config.yaml
num_hidden_layers: 14
hidden_size: 256
n_experts: 32
experts_per_token: 4
d_expert: 128
d_shared_expert: 0
hidden_act: "geglu"
moe_layers: [1, 2, 3, 4, 5, 6, 7, 8, 9, 10, 11, 12, 13]
router_score: "softmax"
normalize_top_k: false
routed_scale: 3.88
balance_loss: 0.0156
balance_bias: false
init_std_router: 0.00929
lr_router: 0.000537
num_attention_heads: 2
num_key_value_heads: 2
head_dim: 128
vocab_size: 2048
norm: "rmsnorm"
norm_place: "peri"
norm_eps: 1e-06
positions: "learned"
qk_norm: false
attn_scale: 0.0884
tie_word_embeddings: true
parallel_block: true
extras: ["capped logits"]
init: "uniform"
init_std_qkv: 0.0264
init_std_o: 0.00499
init_std_up: 0.0264
init_std_down: 0.00301
optimizer: "muon_variant"
learning_rate: 0.00967
lr_mult_o: 1.65
lr_mult_down: 2.0
beta1: 0.95
lr_head: 0.0181
max_grad_norm: 2.0
warmup_steps: 200
schedule: "wsd"
decay_fraction: 0.801
decay_shape: "cos"
final_lr_fraction: 0.02
batch_tokens: 262144
max_seq_len: 512
doc_mask: false
train_tokens: 852800000
max_steps: 3254
dataset: "wikipedia_en"
Below are experts of layer 5 (counted from 0) of a mixture-of-experts language model. Rows are named router (the router's row for the expert), gate (a neuron's input weights, with its number), up (a neuron's input weights, with its number) and show model dimensions 0-63. Each number is 128 + 24 x the weight over its row's rms, rounded and kept within 0 to 255.
Before each expert's rows: a language model's description of what the expert responds to. This comes from a sample of Wikipedia text that the model never trained on.

# expert 27
Word-internal stem pieces. Inner stem pieces and prefixes of Latinate words before suffixes, such as reiss‑u‑ed, assass‑in‑ated, re‑n‑unciation, consider.
router [144 183 156 107 165  95 144 117 137 145 145 130  88 112 127 118 168 125 141 175 155 125  84 155 105  99 113 129 147 151 120 140 164 157 115 108 148 144 106 124 153  88 138 117 131  97 107 146 102 145 148 145 128 137 152 126 110  85 120 118 126 104 154 169]
gate0 [125 105 101 134  98 132 161  95 116 142 138 123 155 142 196 125 122 147 136 168 125 139 101 109 140 154  78 115 151 121 190 102 118 152 171 141 102 167 141 108 104 160 123  96 129 154 150 115 156 143 110 144 137  95 125 137 169 134 125 109 119  84  92 100]
up0 [145 155 167 103 161 109  77 140 108 120 122 130 107 140 129 109 164 153  90 150 111 108 132 130 126 112 145  77 160 122 107 107 151  70 149 144 128 140 150  94 114 158 126 129 141 157  70 135 119 150 132 122 101 134 152 149 148 132 139 141 152 145 138 153]
gate1 [121 151 177 157 112 123 153 164 106 126 135  70 147 145  84 135 140 143 118 110 129 152 129 152 133  91 122 114 133 123 108 139 167 187  85 155 166 150  88 119 111 101 187 103 169 128 117 154  97 114 113 117  99  92 145 101 127 116 156 128 150 104 145 141]
up1 [116 129 147  94 120 104 120 143  88 145 150  97 128 166 105  97 147  86 132 133 154 136 116 132 115 106 110 174 130 159 119 108 171 161 105 109 135 132 105 127 143 138 159 119 185 125 166 121  88  87 132 145 109 138 134 147  95 123 123 114 134 137 122 157]
gate2 [155 170 128 123 120 124 141 104 110 130 154  97 135 117 104 123 122 121 122 134 121 135  97  63 149 118 111 137 142 130  98  79 174 147 130 100 114 136 109 112 159 137 180 130  87 109 176 129 141 130 114 123 100 150 146  97 146 145 129 116 138 121 140 167]
up2 [123 143 155 163 163 120 135 134 126 131 114 106 131  96 139 133 165 126  76 158 112 171 146 149 128 154 118 111 138 132 103 123 135 147 113 136 144 160 102 149 164 127 154 106  81 110 132 157 139 149  83 149  68 146 116  86  92 126 121 129 147 104 122 161]
gate3 [104 163 140 114  96 109 119 132 126 163 132 134 118 118  73 102 152 158 130 141 119 140 105 120 133 141 114 104 176 104 110  92 116  68 115  89 149  81 143 136 123 130 104 145 128 113 163 100 110 149 124 132 140 119 116 111 120  91 154 161 143 113 130 103]
up3 [145 163 113 130 123 129 149 114 129 130 126 144 161 116 101 111 100 135 112 161 159 120 152 151 109 172 134 108 154 103 126  92 133 116 142 125 170 143 119 125 146 114  87 179 146  86 137  92 102 134 193 136 111 144 146 148 102 144 151 101 143 121  91 105]
gate4 [156 118 130 164 100 124 142  84 143 141 139 138 126 116 128 112 181 141 111 135 174 119 102 130 129 113 118 137 173 128 113 167 129 118 157 138 128 126 104 166 180  96 153 103  79 164 173 122 156 159  89 131 120 128 130 143 126 142 107 166 133 150 154 144]
up4 [122 160 160 124 129 113 103 142 121 154 148 122 133 142 130 100 123 131 193 141 118  91 167 138 151 113 178 103 165 131  91  81  96 114 136 130 121 127 172 129  95 167 128 135 108 133  94 100 134  98 131 150 156 104 145 142 110  95 114 103 133 105 102 158]
gate5 [147 175 144 119 127  72 131 120 105 107 125 106 144 111 124 135 114 144 129 159 122 142  89  71 137 103  80 145 143 128 133 142 165 101 134 121 107 110 122 149 119  96 142 129 127 140 128 129 110 105 158  96 170  80 177 127  99 132 112  84 154 135 145  88]
up5 [105 153 174  69  77  98  80 153 110 138 101 142 132 177 132 201 129 127  93 113 133 154 106 128 164 116 169 140 111 104 101 133 120 123 112 109 136 180 105 121 178 137 144 123 150 141 100 116 121 127 152  93 103 143 183 140  98 135 134 107 131 178 150 118]
gate6 [140 107 136 126 118 141 119 138 108 101 133 130 139 115  88 108 126 151 153 133  84  98 136  88 116 104 147 100 114 154 118 101 126 134 111  77 116  70  77 149 108 144 138 147 138  76  89 106 140 134 131 207 154  97 105 151 136 137 145 134 130  98 138 122]
up6 [113 135 100 104 157 158 105  90 144 117 123 127 169 129 126 127 145 138 132 110 124 109 125 111 143 224 174 106  87 121  93 138 115 144 103 108 113 124 131 155 134 119 142 122 146 132 150 132 116  98 119 107 122 141 117 144 128 133 130 167 130 109  83 123]
gate7 [127  99 135 116 110 125 158 146 129 119  83 151 166 151  93 135 120 110 131 113 133 124  75 120 163 108 143 168 153 136 123 150 137 136 109 102 149 120  82  76 155 142 117 116 123 121 147  91 111 113 132  83 147 116 111 124 135 163 164 127 124 130 140 170]
up7 [ 99 130 110 108 217 167 104 114 114  96 134 112 130 114 150 116 122 144 157  72 125 117 122 118 114 135 147  92 123 142  93 140 136 142  87 113 124 110 141 107 152 123 126 123 126 120 118 160 169 139 136 125 155 138 118 134  98  96 141 112  93 162 107 136]
gate8 [156 133 100 104 138 142 142 150 131 143 106 146  87 127  82  96 168 124 154 109 169 121 112 120 151 139  77  94 136 100 127 167 152 146 114 126 153 176 114 153  91 118 114 159 147 120 128 117 166 118 157 149 127  90 162 128 143  85 137  94 167 115 130 139]
up8 [116  88 141 136 104 116  93 151 167 107 141 122 172 109 153 149 108 109 105 108 131 108 153 141 128  94 127 191 133 105 130 153 114 107 150 137 120 144 127 146 109 161 103 159 101 141 112 158 113 165 121 149 121 130 119 139 136 139 108 151 111 124 126 106]
gate9 [132 154 114  95 158 132 152 115 161  99 114 178 107 110 139 137 149 143 155 130  76 130 127  95 110 132 100 133 108 155 118 151 169 124 121 113 130 148 106 100 104 107 128  89 191 163 133 143 131 103 155 167  98 121  85 141 134 142 149 100 143 131 163 112]
up9 [146 138 148 121 120 108 111 127 129 139 152 110  84 164 163 158  59 156 120 119 141 156 100 104 130 130 127  74 133 119  75 103 119 142 167 134 128 123 102 147 143  91  95  92 135 149 159 136 107 140 131 124  90 129 107 126  96 113 166 148 146 116 111  86]
gate10 [167 143 156 101 138 102 154 165 133 134 146 138 161 170 145 148 148 142 152 159 143 123 109 104 110 100  94 130 145 131 102 136 157 101  93 122 106 148 115 170 137 119 141 143  99 131 129 118 161  75 100  89 113 125 126 110 106  87 179 132 186  92 168 124]
up10 [125 129 136 112 131 202 112 138 147 117 121 123 106 102 129  97 122  77 123 110  99 120 140 171 122  94 143 146 118 132 148  99 141 116 115 119 116 158 124 121 171 103 154 128 141 153 123 128 104 131 139 118  74 139 146 135 142 179  88 116 138 146 166 110]
gate11 [114 132 164 143 132 153 109 151 144 112 120 130 124  79 103 120 116  78 141 106 140 151  82 138 128 121 145 123 110 129 130 108 141  92 133 122 108 102  84 149  99 153 168 100 110 113 136 179 118 127  86 118 109 118 165  94 149  98 127 176 123 152 159 103]
up11 [147 163 110 127 113 103 144  94 129 174 142 155 164 118 133 111 100 128 128 127 136 118  96 182 148 119 148  94 125 154 116 147 138 145 132 154 118 107 108 148 161 125 126 143 133 110 115 123 135 126 123 107 130 100 128  80 127 134 181 179 125 153 178 138]
gate12 [135 146 118 147 120 113 111 124 138 150 174 123 129 127 175 130 146 123 119 145 105 103 119 148 113 150 162  98 141 151 142 131 191 130 147 113 114 146 108 158 111 124 131  94  96 147 103 120 109  59 158 189 142 140  91 131 128 137 103 123 147 148 131 104]
up12 [107 134 119 146 114 161 120 145 153  86 109 154 142  86 124 113  87 151 140 104 136 124  88 153  71 155  97 140 124 118 127 114 110 135 151 124 102 146 122 118 145 123 124 120  92  94 121 126 148 149  95 164 154 122 138 122 143 142 119 121  93 139 168 136]
gate13 [110 108 107 122 183 111 108 148 132 115 159 107 160 151 159 134 137 106 171 122 110 114 119 157 145 130  91 132 179 108 132 175 113 159 114 100 126 139 147 103 134 120 115  96 117 106 142 116 131  92 111 119 142 113 131 111 136  92 139 133  95  77 140 113]
up13 [129 106 155 123 123  88 148 133 144 155  83  99 135 121 107 155 147 129 122 173  99 148 100 171 147 130  95  86 133 122 143 118 150 155 131 152 109 154 123 147 166 145 148 150 149 140 107 128 122 125 135 134  94 148 145 158  57 105 119  93 154 125 125 124]
gate14 [137 141 159  98  96 135 116 167  98 131 145 162  95 115 116 119 153  82 173 138 127 128 100 149 158 111 122 114 111 149 119 142 167 173 141  91 127 154 114 120  98 105 190 131 104 122 149 159 106 111 170 149 130 140 155 154  93 134 105 129 181 123 125 111]
up14 [107 151 169 103 144 108 156 154 165 128 167 127 109 110 138 102 172 113 149 174 101 162 118 149 123 156 128 119 149 115 122 103 121 121 134 147 106 140 141  77 155 128 174 131 130 114 120 167  81 148 169 128  92 142 127 157 128 124 103 135 158 136 106 135]
gate15 [133 149 127 161 152  97 135 143 122 111 136  71 139 174 117 104 140 149 108 137 135 121 101 136 130  72 130 140 124 188 101  97 147  93 110 126 110 149 147 138 143 136 144 153 113 140 120 135 162 136 125  98 126 133 112 109  91 114 110  98 136 142 140  96]
up15 [132 112  70 127 108 136 122 162 137 155 113 137  95  77 167 127 124 138  63 144 137 150 116 157 118 174 104 140 122 150 156  93 107 120 154 147 159 155 130 118 163 144 169 139 108 147 152  84 121 109 113 115 140 105 128 130 122 146 166 144 116  82 100 181]
gate16 [117 142 125  99 127 147 171 128 143 175 130 137  99 135 145 158 144 124 145 112 177 199 148 152  97  95 128  87 159 119 127  78 108 179 103 167 141 151  78 112 126 117 127 144 138 113 128 124 160 149 170 147  86 136 113 113 154 120 153 156 124 119 167 136]
up16 [134 124 151 122 156 104 154 126 145 137 112 133 110 126 133 133 147 133 115 114 139 126 141 110 121  99 116 154 115 149 166 184 165 132  79  94 142 129 120 118 143 115 149 165 153 123 139 134 139 121 124 140 123  89 120  98 114  90 131 167  72 151 183 126]
gate17 [ 95 126 135 113  77 124 151 123 115 155 131 138 149  90  87  96 112 111 149 138  99 111 125 147 110 129 149 109 165 108 117 130 134 156 141 129 143 127  78 171 144 117 158 114 135 101 149  87 112 196 119 146  83 109 153 127 134 148 108 109 141 117 130  63]
up17 [156 143  85 104 146 124 135 127  92 130 115 156 136 106 128 137 118 141 137 113 110  94 151  91 146 138 155 157 129 150 156  97 117 113 136 117 141  74  99  63  77 143  93 115  78 181 122 155 157 123 122 138 120 137 138 123 172 143 122 141 112 163 102 126]
gate18 [137 166 104 103 131 107 118 129 134 137 123 123 101 100 124 141 176 103 136 168 122 110 118 119 122 125 107  88 185 133 147  92  97 152 143 107 125 121 102 111 154 140 118  93 118 178 143 166 164 130 178 129 138 113 145 130 134 163 108 147 153  83 149 118]
up18 [138 112 122  47 122  96 129 109 119 152 141 152 137 157 130 135 136 115  86  75 122 162  93 118 123 122 107 187 119 135 103 129 147 147 138 101 110 139 161 113 138 163 100 130 114 138 128  93  86 142 118  79 124 159 127 130 146 156 133  94  83 118 176  80]
gate19 [114 140 143 144 117  97 124 128 155 138  87 126 139 134 100  98 160 152 154 162 129 132 122 147 108 117 145 191 149 158 139 139 123 133 133 134 133 125 159 161 190 131 179 113 148 133 161 166  98  94 115 130  91  80  93  77 158  95 162 138 143 108 122 138]
up19 [154 148 104 164 127  97 108 178 121 138 113 148  89 119  91 101 131 147 112 172 145 149  93 130 113 149 182 132 131 122 123 148 124 135 135 112 117 154  98  77 122 137 135  86 135 113 158 105 162 150 165 102 107 152 136 138 144 172 139 141 140 103 111 115]
gate20 [136  91 150 152  96  84 154 123 102 148 112 146 117 117 102 116 195  83 149 165  97 105 137 133 122 136 101 100 126 101  97 123 153 137 136 140 176 115 135 164 156 133 148 126 141 116 137 147 144  78 115 124  78 136 110 164 116 106 101 138 147  68 107 112]
up20 [104  75 176 149 120 126 137 125 131  88 125 128 166 142  78 153  73 122 136 115 172 162  93 120 139 108 118 133 129 111 151 171  97 110 106 180 122 129 124 145 104 118 137 178 160 134 133 115 138 165 107 103 134 132  80 172  93 139 187 124 161 221 124 115]
gate21 [140 195 130 123 149 133 140 172 147 153 108 137 119 117 182 171 107  95 104 120 118  77 170 126 148 140 143 133 168 164 138 141 114 154 139 130 130 128 115 134 109 132 106  83 137 131 115 136 136 123 161 136  99 165 142 107  83  80 143 120 122  98 177 140]
up21 [ 92 164 143 109 120 164 100 149 119 118 150 117 142 126 150 163  99 121 133 138  93 122 157 146 113 107 158 101 152 144 146 136  87 155 167 104  52  99  76 145 106 104 119 149 111 145 114 152  75 111  77 149 122 135 118 116  98 129 112 150 175  99 141 124]
gate22 [ 98 126 104 104 130 127 166 117 118 134 121 117 171 100 111 105 134 160 149 110 156 104 127 141 150 119 128 127 106 143  72 113 119 118 124 161 127 165 146 157 106  80  92 139 143 142 147 104 132 147  87 172 135 159 104 134 125 144 119 118  97 106 152 108]
up22 [124 126 106 151 161 143 140 120  84 153 115  73  46 118  99 127 160 144  86 172 178 110 123 137 141 121 101 118 123 139 112 130 113 151 121 133 137 150 102 114 103  94 132 125 123 112 160 101 131 132 142 144 126  86  78 143 102 149 137 113 121 118 127 162]
gate23 [169 110 111 157 112 151 158 119 107 151 143  90 110 115 130 122 129 124 114 131 141 162 131 127 140 136 152 154 108 141 135 130 130 128 102 200 155 163 155 134 131  92 114 172 109 140 101 143 127 132 104 163 122 109 154 135 167 160 128  97 110 107 144 163]
up23 [158 110 170 133 120 143 153 106 116 133  87 127 180 112  96 108 114 181 153  52 139 126 146 141 109 144 179 107 136 101 125 161 118  93 139 134 173 124 121 118 146  98 140  84 184 137 113 130  86 138 131 113 102 151 128 125 111 137 116 191 159 146 141  97]
gate24 [128 122 190 147  97 116  99 123 126  97 132 150 140  98 166 115 124 156  97 177 143 176 169 126 174 103 152 122 135 159 143 126 129  97 106 159 144 127 132  98 122 108  65 137 145 106 128 145 107 120 106 166 168 110  87 103 113 142  91 118 163  98  86 119]
up24 [116 106 122 120 139 139 111  93 135 112 142 167 106 127 162 126 118 130 142  98 120 124 161 168  93 146  87  99 135  88 140 161  98 106 110 132 132  71 137 168 105 152 115  85 118 168 114 127 126 122 107 131 105 118 163 137 153 107 125 108 111 117 133 112]
gate25 [142 122 157 153 148 124 174 161 107 145 101 144 104 114 102 148 115 116 172 155 128 140 133 100 141 112 113  96 131 119 109 144 153 162 126 103 115 134 120  87 104 152 164 133 149 126 131 159 136 158 129 186 143 100 137 122 113 121 113 111 140  87 124 152]
up25 [164 109 151  87 111 134  72 146 136  77 140 107 158 215 194 106 152 108 131 109 165 134 149 141 172 130 117 129 143 133 116 102 117 111 115 168  99 136 159  89 161 171 141 121 118 125  65 140 142 133 118 101 166 159  97 119 173 171 139 141 153 142 119 140]
gate26 [168 130 144 136 146 134 118 120 127 151 128 156 115 123 112 102 132 181 137 122 145 109 138 122 127 101 117 120 146 148 112 176 125 109 138 126 156 120 143 140 110  97 134 107 104 112 168 136 137 103 157 122 107 102  93 112 117 140 118 117 185  88  97 203]
up26 [120 127 110  59 166 150 118 102  89  97 146 104 162 161 124  96 127 140 100  93 151 145 123 132 144 151 122  91 124  82  89 134 143 102  89 177 141 105 143  77 160 113 106 121 125  92 112 146 185 166  82 130 126 162 132 145 100 158 119 121 160 115  98 126]
gate27 [122 130 129 138 132 141  78 148 137 164 147 114  57 129  98 170 106 132 160 160 158 145 111  89  85 125  97 104 137 128 142 103 182 155 152 119 126 152  98 140 113 175 113 134 152 139  98  89 152 109 139 165  98 132 182 131 140 127 172  98 129 131 169 135]
up27 [114 119  93 131 106 150  92 149 156 128 126 139 104 164  94  90 147 195 124 128 150 136 133 145 124  93 147 133 113 154 154 103 150 124 185 112 116 159 121 143 135 120 132 131 120 132  89  85 105 131  70 133  94 113 106 137 113 139 167 115 147 146 103 141]
gate28 [124 152 113 112 155 138 108 153 148 131 142 121 121 119 177  96 161 149 135 160  79 126 136 106 135 111 155  84 102 182 138 112 135 119 112 177 166 154 142 159 124 142 129 128  77 137 143  91 145 147 112  61 105 114 128 141 132 152 111 139 143 121 120 163]
up28 [ 72 101 134 113 105 139 126 128 150 110 145 161 132 104 136 131 125 167 111  98  77 159 143 113 151 140 125 104 119  86 167 130 111 112  96 167 135 140 126 151 113 106 130  91  94 109 164 118 135 137 101  89  86 140 137 139  98  99 151 137 151 133 132 138]
gate29 [137 115 136 125  81 129  85 119 151 186 122 162  96  91 128  95 188 117 116 129 119 131 119 137 129 125 112 147  85 145 123 153 175 163 156 124  89 170 154 146 116 143 144 144 139 140 114 127 109 107 112 131 127 100 126 148 131 111 107 139 154 113 172 119]
up29 [114 111 138 144 125 112 139 136 114 110 117 138 104 177  89 156  65 105 119  65 135 148 124 105 162 168 120  73 112 103 129 117  84 127 108 141 129  99 148  88 123 113 137 123 141  98 142 149  87 169  87  74 108 143 134 122  96  92 103 129 133 151 108 143]
gate30 [148 108 147 141 121 139 143 137 161 121 153 147 105 108 112 164 145 113 138  98 172  83  88 118 123 112 109 121 135 100  70 106 121  54 128 137 139 111 101 161 150  88 162 109 115 179 172 129 156 171 116 147 144 148 160 117 133 150 100 106  91 124 127 127]
up30 [106 110 119 131 120 119 195 134 124 123 127 123  64 118  96 190 152 125  96 102 112  99 104 114 143  89 151 100 104  90 127  84 153 149 133 131 149  94  95 165 104 103 166 148  91 106 167 139 120 160 126 119 134 125 125 163 172 132 125 171 121 126 118 106]
gate31 [145 153 119 165 109 121 148 112 109 123 145 150 106 129 103 128  96 134 123 125 140 136 147 101 122 112  96 110 160 164 140 171 115  82 145 106 136 122 138  80 131 104  97 117  85 111 148 150 135 167  90 139 126 123 116 100 133  68 122 124 125 119 114 116]
up31 [ 59  70 140 132 149 123 142  90 109 123 154 152 133 132 107 147  86 116 153 122 121 113 159 123 109 106 107 113 157 126 137 156 118 149 103 135 123 148 133 109 148 126 118 160 129 102 121 143 125 118 140  82 142  96 100 112  80 106  89 180 150 107 126 124]
gate32 [158 162 140 154  97  89 158 143 127 112  89  43 140 132 156 150 117 110 162 149 144 114 135 136 139 130 101 124 137 196 126 122 142 132 162  85 143 150 139 114 124 129 115  65 131 139 114 165 104 117 139 144  91 160 158 114 170 168 120  91 132 128 125 124]
up32 [124  86 120 150 129 163  68  94 132 144 117 130 103 158 103 125 149  82 143 102 100  90 149  95  83 107 116 114  95 190 155 114 118  97 133  95 153 107 130 128  91 153 133 125 119 144 138 120 130 114  94 158 178 137 141 151 189 145 139 116 112  97 155 183]
gate33 [145 142 120 132 141 133 131 144 148 141 146  98 157 119 165 169 154 111 125 140 136  92 130 139 101  86 129  77  92  87 122 147 167 164 164 130  85 144 107 141 120 100 133  99 160 162 123 160 113 111 137 105  97 127 170 118 176 147 126 150 125 116 130 124]
up33 [103 155 103 159 166 165 141 114 131 141 137  98  74 119 130 131 129 161 130 113 118 105 134  99 131 148  76 141 130 146 111 119 101 130 126 112  86 178 135 100 108 159 151 160 177 124 117  86 104  92 102 177 158  99 169 180 122 156 145 113 130 131 197 103]
gate34 [129 146 149 142 132  96 118 118 151 134 134 112 124  85 130 199 159 140 142 147 130 162 131 106 130 133 138 146  95 141 126 125 194 120 143 103 108  87 144 130 128 117 148 157 113 122  81 123 148 127 125 113 127  88 137 109  79 109 119 138 123 118 154 128]
up34 [123 118 122 139  90 148 117 111 164 145 115 137 142 138  75 145 145 106 107 110 124 113 126 166 123 121 164 160 126 103 110  72 132 134 105 139 164  90 108 153 139 142 126 172 178  94 116 126 104 126 110 113 119 100 101 145 113 141 165 112 111 107 102 164]
gate35 [112 157 140  78  99 131 126 112 128 129 182 153  99 103 150 151 167 104 120 150 133  93 118 130 123  68 116 136 118 127 119 126 133 166 133 121  69 113 118 141 126 151 153 146 103 175 123 173 107 124 143 129 111 138 172 153 198 111 141 166 158 168 122 148]
up35 [125 129  91 111 107 130 136  94 127 126 147 101 148 151 105 106 125 129 126 128 154 149 119 152 125 108 131  99 109 143 105 121 134 144 144 134 109 126  89 156 142 134 127 126 115 133 132 156  70 127 175  79 116 175 156 135 114 175 114 109 104 114 122  90]
gate36 [138 152 120 152 164 109 149 134 105 164 139 114 111 134 145 127 137 123  70 110 142 116 145 124 101 131 139  80 139 158 166 140 171 124 167 107 171 128 135 131 136 113 126 104 105 124 105 126 146 114  98  93 113 109 117  98 126  82  92 123 124 120 113 107]
up36 [104 107 171  98  93 160 138 151 121 150 137 107 147 158  84  87 115 138 124 142 145 123 141 136 151  86 156 132 106 116 124 161 138 103 127 170 161 108 126 154 147 134 111 161 159 116 170 111 137 108 148 121 129 130 123 102  87 153 114 142 119 163 119 137]
gate37 [187 134 146 144 139 120 126 124  92 151 178 104  86 149 156 112 163  97 115 128 109  99 159 113 135 162 101 120 133 157 118 139 139 123 111 139 143 142  82 137 159 125 161 130 116 104 112 140 121 125 148 160 157 122 148 168 131 132 100 106 130 116  99 127]
up37 [151 130 123 107 118  57 116 144 141 127 173 152 129 140 178 139 103 118 101 115 142 106 122 132 125 153 150 155 132 138 109 122 118 128 106 113 121 115 144 128 130 120 128 105 142 123 150 165  93 133  90 137 112 130 127 163 110 140 137 110 154  98 111 132]
gate38 [166 157 164 155 105 118 153 134 147 146 121 125 172 146  92 122 165 106 142 161 148 145  95 162  88  94 129 135 113 102 111 111 145 139  95 152 125 118 147 123 140 149 164 165 154  95 126 124  94 145 106  99 149 139 143 168 119 109 107 141 138 137 117 150]
up38 [117 142 157 153 111  92 123 145 125 118 145 120 147 139 131 125 129 114 163  74 139 127 136 118 129 168  96 151 154 137 117 107  92 202  79 112 153 132 164  76 161  99 129 144 118 106 143  96 152 144  95 182  91 123 109 102 124 118 133 159 153 108 124 131]
gate39 [153  80  99 118 128 160  92 116 140 119 133 176 165 101  92 142 141 143 131 190 138  82 104 154 110  91 135 160 122 134 148 154  65  64 131 141 134 145 124 127 143 115 132 113 135 100  78 174 131 161  85 116 152 149 139 137 161 113 154 150 166 143 144 158]
up39 [165 118 111 124 161 138  85 155 133 158 118 119  94 108  64 174 139 151 138 110 144 135 157 125 139  84 131 143 180 159 124 106  94 117 159 135 128 137 130 132 133 144 124 105 141 144 111 117 106 116 116 131 100 125  97 135 170 119 144 126 147 137 135 134]
gate40 [138  91 142  95 117 123  98 140 162 125 112 125 136 146 117 132 126 104 138 144 105  99 171 160 130 108 160 100 127 123 142 139 157 137  90 130 111 128 113 104 137 153 127 120 136 115 112 117 149 130 111 148 182  58 174 106 163 137 158 129 126 134 131 169]
up40 [134 105 131 176 122 160 122 155 149 157 122 149 128 134 124 126 135 147 127 144 163 148 157 133 111 130  93 100 126 112 136 142 116 164 164 144 115 147 145 123 135 122 118 132 122 154 176 127 126 124  90 145 141 152 125 139 179 116 139  96 131 122  83 122]
gate41 [150 140 130 119 146 133 156 106 170  92 133  95 154 116 101 110 117 165 158 104 138 143 114 152  86  98  85 122 142 130 152 132 104 133 135 128 161 108 129 147 108 158 115 108 113 157 144 102 134 127  97 117 161 119 113 102 145 109 148  99 133 137 143 117]
up41 [116 149 136  93 120 119 113 129 144 144 120 125 135  91 142 117  90  95 122 137 160 153 162 128  93 162 107 143 111 127  90 130 101 161 137 143  74 150 137 168 116 122 106 140 130 125 117 129 132 142 107 153 111 143 141 153 160 169 106 116  92 130 161 126]
gate42 [148 161 137 103 105 126 115 147 125 146 125  96 103 153 150 131  90 171 109 138 155 114  90 155 162 132  91 125 160  98  91  87 124 135 127 146 127 123 115  91 111  95 153 104 102  64 138 109 119 112  88 156 129 139 142 141 113 149 142 109 163 114  98 166]
up42 [136 105 131 153 158 106 132 125 135 139 135 137 105 117 142 113 155 124 156 113 149 148 141 142 156 145 106 102 108 123 120 120 165 124 163  63 155 155 152 145 132 129 127 145 114 126  92 148 157 112 123 137 179 148 108 146 127 133 117 154 146 102 112 137]
gate43 [128 100 161 110 176 134 100 142 131 105 150 149 130 125 158 108 134 158  98 139  92 135 129  85 166 127 124  88 137 133 164 148 131  99 132 111 106 112 142 106 129 127 161 138  68  74 133 130 116 136 108 105  99 126 130 108 125 124 118 116 127 158 125 156]
up43 [111 141 138 116 129 140 137 137 159 127  85 111  99 112 134 139  77 167  75 144 121 129 125 134 138 132 115 126  92 155 151 155 156 142  96 124  95 115 136 115 146 120 126 135 153 141 118 135 172 131 186 122 144 129 123  93 132 104 187 152 158 114 140 146]
gate44 [191 165 104 110 117 112 135 190 112 121 107 147 142  93  96 108 128  90 171 143 127  97 129 109 138 111 113 172 124 103  95 130 135 148 135  77  90 128 116 160  83 110 112 125  86 165 143 127 152 114 157 146 130  75 157 140 137 114 114 162 139 105 114 136]
up44 [112 102 128 116 113 108 140 134 145  91 146  95 142 146 156 128 137 112  82 135 135 165 132 162 105 132 129 114 132 110 105 129 143 134 129 111 118 143 113  68 131 140 124  78 152 128 113 178 160  94 111 125  78 135 100  91 125 112  61 148 102 163 128 114]
gate45 [122 114  83 146 117 125 114 115  88 110 104 121 134 127 172 191 127 135  99 132 148 164 119 112 105 128 132 150 161 142 133 189 142 133 143 148  71 129 121 116 159 109 121 110 157 109 146 114 158 120 110 135 140  87 111 143  83 108 109  96 109 100 108  77]
up45 [133 103 162 103 163 136 102 119 112 102 147 114 119 102 123 109 113 139 120  94 143 107 136  96  98  90 123  80 100 150 120 147  98 125  91 135 192  67 118 104 125 173  90 119 110 105 125 151 123 121 149 119 117 159  91 114 115 181 120 141 137 136 125 153]
gate46 [123 134 137 132 138  99 137 140 138 116 163 132 109 133 184 104 113 141 125 160 108 145 140 172 103 140 158 114 121 128 139 105 123 127 115 113 105 149 117  83 104 138 115 143 128 125 128 171  88  90 108 130 124 122 126 122 161 144 157 161 126 105 101 158]
up46 [113 159 165 116 139 113 144 131 109  95 133 139 162 158 121  90 110 136 107 142 129 134 139 139 130 130  94 116 125 119 132  97  92 178 114 140 138 116 124 134  85 136  75 126 158 175 138 124 117  96 142 135 158 129 137  89 110 121 154 111 108  58 135 110]
gate47 [126 110 111 108 104  84  85 129 161  94 143 122 169 106 134 132 151 120 134 139 140 132 114 121 125 144 147  74 149 134 149 141 158 153 110 135 123  98 112 123 154  98 138 115 141 166 141 144 127  92  86 125 114  72 125 115  87 115 139 156 157  76 118 170]
up47 [ 95 124 123 143 135 103 131 154  83 148  98 107 156 116  93 125 166  98 106 136 152 125  91 145 136 176 111 137 161 119 122 162 129 112  86 134 123 116 151 125 167 125 124  98 106 192 141 135 108  91 135 122  77 118 121 147 125 148 116 123  88 132  75 103]
gate48 [113 147 146  86 132 104 153 140 113 120 164 178  85 172 141 161 123 133 129  98 136 115 139 127 127 123 156 154  97 104 138 123 164 179 113 144 143 128 128  94 132 132 155  92 153 105 183 137  97 126 106 143 164  99 108 148 142  70 138 128 156 136 151 111]
up48 [163 137 141 125 167 177  97 129 135 137 142 128 136 138  79 109 156 132 122 158 186  99  90  93 132 128 162 133 152 101 154 106 173  91 108 170 135  94 151 159 146 147 139 171  75  97 122 132 157 117 168 109 163 125 142  98 138  97 159  86 126 127  78  91]
gate49 [150 123 144 117 130 131 150 143 122 149  97 158  75 128 134  95 118 155 115 117 150 136 142 159 108 100 129 191 148 136 114 155 176 169 162 177  90 138 121 127 121 118 151 156 160 101 130 118 145 145 117 147 122 121 113 112  97 165 136 121 118  85 176 138]
up49 [141 148 127 126 116 173 114  72 139 107 100 134 112 102  85 103 167 137 157  95 127 135 148 145 124 149 102 140 133 128 139 121 119  71 142  90 115  95 127 127 139 124 107 148 107 148 105 123 113  91 137 169  93 105 110 145 142 139  80 148 141 192 191  84]
gate50 [100 118 129 140  98 145 133 119 135 126 118 136 139 131  87 128 139 102  94 105 130 147  97 164 174 121 146 118 122 165 139 124 175  93 129 152 130 128 176 129  79 114  85 124 155 140  85  77 132 138 114 153 118 162 101  74 120 135 153 107 159 123 111 125]
up50 [155  95 131  80 133 136 103 166 122 155 126 128 151 161 141 105 112 116 164  93 132 144 142 147  68 140 141 135 121 144 152 127  93  94 147 138  43 145 111 146 116 139 126 132  91 117 140 172 163 118  66  98 154 160 132 106 180 144 154 129  98 148 103 112]
gate51 [129 160 136 121 123 118 135 136 140 148 141 129 158 128 149 152 121 142 167 143 135 138 109 133 133 134 138 137 103 118 124 121 137 160 145 151 144 152 120 202 107  67 140 165 147 149 136 160 189 123 170  98  87 117 163 117  90 152 181 122 138 157  92 137]
up51 [134  95 117  73 115 136  96 128 133 145 119 155 110 155  80 123 141 114  97 135 146 124 153 135 139 142 143  97 110 157 154 107 115 105 125  77  85  98 113  75 155 145 130 149 132 105 123 139  84  96 103 154 134 136  86 128 166 128 120  79 172 127 138  88]